config.toml
experts_per_token = 2
router_score = "softmax"
vocab_size = 12615
optimizer = "muon_variant"
dataset = "wikipedia_en"
Below are experts of layer 5 (counted from 0) of a mixture-of-experts language model. Rows are named router (the router's row for the expert), up (a neuron's input weights, with its number) and show model dimensions 0-95. Each number is 200 + 40 x the weight over its row's rms, rounded and kept within 0 to 999.
Before each expert's rows: a language model's description of what the expert responds to. This comes from a sample of Wikipedia text that the model never trained on.

# expert 7
Definite article "the". The word "the" and preposition-plus-the pieces like of the, during the, by the, mid-sentence or opening a sentence in narrative prose.
router,162,240,254,243,195,235,257,218,194,272,201,210,247,229,125,208,222,152,260,158,225,196,156,141,183,244,175,219,199,225,147,211,264,249,227,261,137,250,244,236,184,164,230,241,224,253,217,232,209,276,173,189,233,161,211,239,240,140,197,220,140,255,193,189,169,153,263,152,206,209,242,225,201,171,173,189,250,181,264,225,176,197,227,192,261,184,186,156,242,159,284,126,135,208,214,211
up0,213,191,266,258,229,195,233,246,215,302,192,188,186,186,171,240,218,192,194,196,236,177,186,227,261,220,212,217,212,235,172,228,124,214,159,180,142,180,180,195,209,164,202,201,94,157,165,187,121,152,215,275,149,118,207,243,224,175,220,210,190,259,207,235,156,216,164,222,97,148,155,261,216,171,221,209,192,181,173,192,145,272,236,173,248,249,245,167,245,166,126,209,141,152,178,280
up1,242,249,203,204,264,158,168,218,189,339,238,240,197,115,215,166,220,215,134,167,195,175,166,188,192,213,160,109,207,173,232,268,194,204,211,172,190,216,224,163,246,189,125,148,177,232,187,211,201,234,154,165,196,157,187,173,255,187,133,175,186,210,245,162,252,194,232,196,111,151,206,197,278,224,163,246,131,202,157,238,249,134,207,184,215,189,154,124,137,164,165,224,164,191,169,129
up2,151,127,202,156,191,206,180,212,226,257,200,225,232,264,177,244,173,290,168,225,223,193,164,148,124,230,201,234,216,223,143,192,201,293,201,171,194,204,204,192,201,98,150,249,149,182,216,216,182,222,126,250,187,187,229,233,206,98,239,220,235,280,189,251,186,240,225,220,162,149,200,171,185,178,192,140,213,257,223,213,235,224,231,188,208,204,226,214,201,185,252,185,144,217,263,209
up3,266,160,132,203,177,217,215,188,226,188,183,166,205,171,201,166,180,241,182,201,233,229,195,165,198,213,262,211,188,177,204,248,166,215,162,132,180,229,194,218,149,191,161,226,210,198,306,257,165,160,221,208,203,234,225,174,163,217,199,221,222,237,194,131,191,249,201,147,203,236,169,200,239,241,192,140,288,144,163,131,175,164,305,247,236,199,205,239,247,174,223,182,240,168,232,202
up4,156,256,156,215,165,209,206,196,229,179,236,193,201,189,255,185,271,165,233,190,240,200,154,281,221,216,185,196,260,193,221,234,176,236,183,181,157,215,119,214,190,176,222,164,223,188,225,202,229,155,107,192,168,238,156,174,153,237,244,244,149,193,229,157,169,148,216,228,183,185,177,194,193,165,143,196,297,237,299,233,191,159,223,164,232,178,193,228,252,279,181,165,197,207,167,179
up5,230,241,162,173,238,185,271,202,149,223,290,282,224,261,231,261,195,172,160,155,189,212,193,133,200,243,108,259,255,166,193,208,187,205,246,173,190,166,207,191,250,134,225,118,185,246,167,232,204,197,186,259,170,187,120,211,171,212,276,190,204,168,197,189,224,269,170,212,207,212,255,205,245,239,157,201,192,213,175,249,216,208,170,174,217,170,197,245,289,187,237,176,289,248,165,253
up6,285,184,217,193,228,204,189,267,229,295,259,207,204,225,177,249,239,219,139,205,203,109,157,192,244,257,244,260,178,138,207,197,218,192,183,219,215,256,204,218,153,153,232,194,137,206,217,233,213,220,245,223,245,149,155,199,286,259,224,179,167,225,247,228,267,244,208,236,234,225,124,172,170,210,192,196,264,241,153,260,196,277,245,167,172,210,228,229,197,181,235,339,187,164,232,243
up7,267,147,294,166,95,230,93,178,200,192,206,209,243,214,132,196,138,219,222,242,210,175,220,285,134,187,149,193,239,196,253,174,94,168,226,145,171,139,171,166,172,144,105,190,138,113,158,214,233,226,180,172,223,203,175,188,139,144,172,184,235,146,215,260,199,233,190,230,179,216,218,218,154,173,228,119,245,146,207,168,144,210,178,246,228,175,169,228,201,213,212,194,231,205,219,128
up8,229,204,214,199,218,239,180,148,173,212,238,218,282,256,198,258,223,154,251,129,228,174,250,102,177,170,161,98,273,174,182,163,203,208,264,201,196,236,191,177,143,160,180,162,179,133,218,230,208,168,179,216,305,198,235,147,155,217,209,158,171,194,147,202,200,209,147,163,184,239,170,160,209,164,206,206,148,169,134,170,168,225,174,222,196,137,193,236,213,166,211,160,251,140,192,152
up9,197,184,184,222,185,231,157,175,174,105,210,213,188,214,277,210,207,149,194,144,241,156,204,238,232,242,202,224,203,210,224,219,197,221,208,220,196,116,131,194,228,211,203,153,164,185,229,171,237,115,192,186,170,214,224,230,226,217,106,212,226,234,185,248,126,266,168,170,234,224,149,187,240,220,169,183,199,226,102,179,125,255,208,245,124,236,229,163,262,221,190,170,238,209,218,175
up10,191,300,254,206,255,152,297,158,107,210,169,210,192,167,162,163,152,209,206,169,218,193,196,205,216,214,179,163,190,222,177,224,150,205,212,220,250,120,158,179,159,196,146,140,194,202,262,213,210,204,201,192,145,97,185,161,189,208,184,149,208,160,139,231,192,201,156,206,208,260,154,180,285,186,150,235,290,195,229,209,205,118,205,149,202,183,148,115,192,193,249,270,241,188,190,144
up11,129,255,202,154,172,265,215,161,182,217,317,212,175,232,165,188,94,232,227,171,173,166,228,236,180,147,137,153,191,210,242,215,227,238,206,198,153,125,149,170,223,263,236,229,225,203,210,157,244,217,262,149,193,239,219,209,131,214,177,190,157,228,245,185,169,157,177,236,184,253,137,196,199,222,156,257,178,232,184,247,210,201,169,156,177,185,174,190,234,149,201,186,273,152,185,184
up12,218,239,240,172,251,210,181,259,191,222,259,214,201,277,214,322,145,218,140,186,153,229,204,163,165,188,180,174,153,168,258,175,186,206,163,203,284,233,242,128,94,201,141,221,245,166,245,191,127,178,252,220,299,204,173,157,186,261,178,195,226,194,214,117,188,150,218,167,207,250,138,208,307,179,227,170,186,169,213,199,162,196,123,215,230,206,191,264,201,212,267,165,186,223,209,224
up13,200,163,246,156,185,209,222,218,201,169,199,190,256,192,179,218,161,187,90,207,163,203,278,189,156,204,274,172,184,197,241,287,193,192,201,232,167,198,251,172,124,183,221,168,145,214,153,172,217,191,172,224,244,190,150,189,193,148,220,221,202,175,198,212,177,263,191,250,164,199,259,223,204,247,210,229,152,219,208,142,221,127,122,211,240,123,242,188,197,274,180,88,235,250,228,211
up14,261,193,244,217,193,250,162,169,175,154,215,192,204,200,238,178,286,201,211,217,260,260,192,174,203,222,207,238,178,257,245,232,247,256,240,216,253,192,167,200,261,167,211,193,192,238,176,238,230,183,237,201,170,220,210,236,226,200,169,253,196,157,114,232,174,168,214,245,224,167,234,182,256,258,145,236,245,136,150,209,245,143,183,209,266,214,221,236,203,234,192,209,241,192,130,192
up15,222,224,248,238,190,184,219,190,178,207,238,189,153,239,216,182,228,216,226,174,159,269,184,124,285,194,196,94,267,128,253,275,211,262,224,201,248,156,235,195,219,181,242,199,181,266,228,197,227,210,173,178,250,222,155,158,255,167,312,191,213,204,216,141,150,195,153,97,147,154,235,197,159,159,209,184,236,208,202,249,154,148,229,147,192,254,249,174,183,196,209,188,177,174,236,165
up16,183,131,166,173,244,217,108,222,167,191,155,173,244,195,210,212,201,251,226,236,182,237,136,136,154,192,205,200,186,146,246,191,238,241,140,193,195,101,213,242,245,164,221,199,233,178,150,197,296,168,193,190,225,232,240,166,183,163,192,232,177,177,193,233,188,249,179,224,223,253,184,161,156,192,171,169,157,251,223,247,166,338,216,127,184,237,308,214,222,170,217,259,259,219,223,136
up17,211,240,220,262,164,219,185,112,208,254,207,172,200,172,175,262,217,162,221,264,179,185,191,193,223,207,190,225,223,226,219,185,216,261,248,219,205,214,253,282,212,169,218,172,155,147,208,208,233,244,130,167,273,204,246,242,143,215,269,155,213,160,207,276,141,251,246,195,266,171,258,198,198,249,219,268,166,190,173,154,210,253,187,206,214,197,133,137,225,250,119,194,229,233,191,209
up18,188,151,199,170,200,153,210,183,192,131,244,251,127,173,231,217,182,114,221,188,211,205,163,217,222,212,275,206,150,149,191,182,125,231,230,173,157,179,223,176,140,203,216,206,197,176,161,261,240,190,211,168,248,153,150,189,154,180,148,181,234,180,171,204,223,213,194,202,117,229,297,186,189,217,226,289,154,137,159,247,168,156,252,224,181,223,225,169,256,256,222,251,243,186,251,203
up19,191,169,196,179,307,241,144,222,248,212,177,209,189,226,233,221,235,255,78,226,229,210,177,202,296,186,193,196,125,140,211,203,203,184,229,172,235,116,170,171,190,171,217,167,182,289,219,119,266,158,106,148,193,185,205,220,171,189,250,235,203,162,246,188,185,205,156,262,176,164,268,199,229,174,150,170,195,164,227,165,161,236,140,205,259,196,156,147,215,217,222,233,176,181,167,204
up20,149,230,158,160,176,244,234,182,187,236,223,221,206,312,146,244,109,274,235,201,153,262,211,149,265,224,191,167,212,181,209,203,208,132,172,242,135,261,296,154,210,197,260,239,202,199,211,191,166,163,203,142,180,180,192,202,241,131,300,188,250,268,191,177,184,156,179,163,176,181,163,235,201,221,200,232,192,217,141,171,136,196,146,216,224,250,233,298,167,201,241,197,216,224,170,213
up21,147,188,147,207,221,221,221,178,224,262,262,220,197,144,148,186,208,193,197,231,259,214,202,146,207,164,170,254,159,152,249,231,181,192,164,150,256,134,250,168,222,244,187,152,196,298,192,192,226,204,177,225,170,98,223,202,262,173,169,234,261,210,163,220,131,237,255,239,226,189,167,255,186,255,200,209,204,177,197,177,137,122,222,184,114,198,121,159,114,218,245,223,174,209,254,167
up22,167,139,193,148,162,264,202,205,213,251,206,239,240,185,230,184,247,276,237,241,219,182,187,128,204,241,253,185,173,196,244,212,218,193,189,223,230,187,137,244,163,181,227,156,208,237,187,188,166,208,180,204,215,171,133,149,267,178,188,176,237,144,115,254,301,196,178,192,183,196,186,158,163,94,216,243,169,160,157,173,204,240,212,246,207,201,185,186,156,209,190,231,193,222,188,258
up23,185,150,254,176,209,222,174,249,223,197,224,125,196,232,226,264,186,115,237,171,199,213,149,107,169,292,200,250,227,192,109,265,157,163,254,202,170,163,194,202,216,167,144,207,220,219,150,200,237,245,181,210,226,223,201,255,185,281,228,192,168,179,233,129,187,181,179,123,216,191,185,223,156,135,197,193,230,224,207,197,208,206,237,237,271,231,201,224,197,185,184,247,220,142,187,242
up24,224,119,164,215,191,201,154,168,159,235,250,242,253,219,277,197,193,125,222,236,181,293,222,192,157,229,185,249,145,250,178,172,246,187,153,126,206,152,163,202,206,181,203,188,213,206,192,125,214,184,257,185,213,187,207,202,165,210,201,192,184,154,161,214,240,201,196,247,232,258,121,211,148,220,153,131,180,205,177,112,199,101,171,217,212,223,190,222,125,174,263,168,243,237,230,226
up25,283,193,222,223,177,210,230,244,183,222,165,170,140,178,214,160,165,218,243,118,206,262,224,164,228,170,233,171,209,222,215,293,186,159,275,232,139,235,256,195,229,156,234,172,158,217,211,130,201,203,137,212,239,144,189,235,308,200,248,162,229,201,195,218,218,265,200,171,198,167,208,226,247,212,232,154,192,187,178,148,186,241,203,242,185,218,163,177,164,155,253,169,125,164,161,212
up26,181,197,255,266,175,157,181,189,246,173,240,196,201,241,189,213,149,103,207,231,184,128,258,213,192,277,244,135,238,216,188,269,223,179,210,222,182,233,199,243,237,224,152,187,162,191,208,240,242,183,226,171,213,251,210,223,143,211,230,178,182,267,169,213,173,203,246,107,138,230,198,223,241,184,264,142,221,217,219,104,133,194,158,231,202,125,134,129,219,199,139,196,201,188,246,209
up27,211,192,280,187,161,198,132,195,153,163,189,191,220,211,225,252,183,257,265,192,167,216,182,198,155,193,201,149,209,176,223,208,149,222,180,179,155,206,155,206,141,195,224,169,201,224,182,218,187,216,168,162,155,249,256,220,165,181,372,187,211,210,172,242,184,221,196,179,224,191,155,195,130,169,244,186,234,234,197,248,185,224,215,216,241,177,292,244,196,204,182,126,204,204,181,219
up28,158,212,181,309,215,250,220,187,135,164,200,196,223,202,128,182,189,186,266,204,293,253,239,159,222,176,160,229,160,177,192,259,235,248,138,224,208,188,246,226,241,153,200,237,194,256,220,205,278,179,190,157,233,182,253,225,196,135,187,248,244,172,258,222,170,164,219,125,184,246,166,279,244,204,205,230,205,96,220,171,205,181,193,219,199,182,175,160,238,249,243,220,258,189,223,152
up29,236,112,163,216,223,178,215,216,180,240,236,185,209,191,157,201,283,225,243,169,225,174,189,146,218,189,272,204,217,258,203,117,193,143,239,205,199,233,252,279,200,171,200,263,200,225,194,259,160,163,185,181,185,129,178,236,182,196,168,183,143,163,191,160,199,161,240,139,228,184,165,269,214,185,163,187,243,155,123,213,133,208,199,263,235,150,197,171,165,85,79,206,184,257,136,243
up30,204,172,244,156,158,259,224,123,122,252,201,147,230,210,196,252,177,220,256,157,168,191,223,145,157,196,179,214,248,189,161,207,199,198,188,184,165,166,234,192,194,158,270,83,178,246,138,226,170,275,261,244,184,235,233,150,179,186,310,186,186,130,205,231,141,119,244,255,225,209,171,221,255,249,222,147,197,153,258,202,226,246,158,276,239,210,245,197,212,258,245,178,222,241,143,161
up31,211,181,204,196,215,255,192,194,198,122,242,171,191,237,215,185,150,255,249,193,172,219,159,155,232,189,171,244,134,179,197,203,158,320,186,230,245,200,160,164,212,190,155,119,225,103,217,166,234,249,263,275,222,178,263,189,147,232,189,157,248,186,265,151,223,208,224,132,123,170,163,270,195,214,251,204,117,186,219,131,140,168,142,239,197,178,191,196,193,147,119,237,210,233,262,149
up32,185,155,216,173,231,177,86,239,202,287,245,203,251,198,196,249,239,117,222,197,247,153,198,214,220,196,230,212,170,174,218,193,179,211,165,244,209,150,180,181,204,227,179,173,165,250,203,238,152,106,132,144,189,219,234,169,249,128,213,204,157,195,177,133,198,254,213,163,115,175,205,253,252,212,224,266,185,198,216,225,186,106,193,290,249,180,238,163,272,202,247,190,230,131,207,269
up33,182,204,156,144,269,240,230,190,225,222,253,168,160,202,145,228,271,278,206,158,181,254,218,115,263,196,296,202,231,157,268,254,127,212,188,126,180,187,165,194,268,235,222,203,193,179,240,155,299,164,195,175,249,207,140,258,224,208,188,146,197,162,193,198,239,202,213,170,240,229,159,210,138,205,214,184,141,223,173,206,195,254,210,217,234,235,234,218,149,216,138,181,259,177,271,210
up34,166,133,222,175,204,240,173,216,252,249,229,306,187,156,231,195,229,199,273,183,181,195,251,172,201,170,112,138,155,169,241,197,205,222,165,151,162,189,177,234,222,196,267,223,188,145,223,235,289,185,164,188,201,218,221,212,258,307,184,150,171,224,224,147,243,195,317,195,224,173,154,225,207,199,160,196,113,211,174,246,216,191,216,149,147,231,208,162,167,270,197,178,150,168,170,210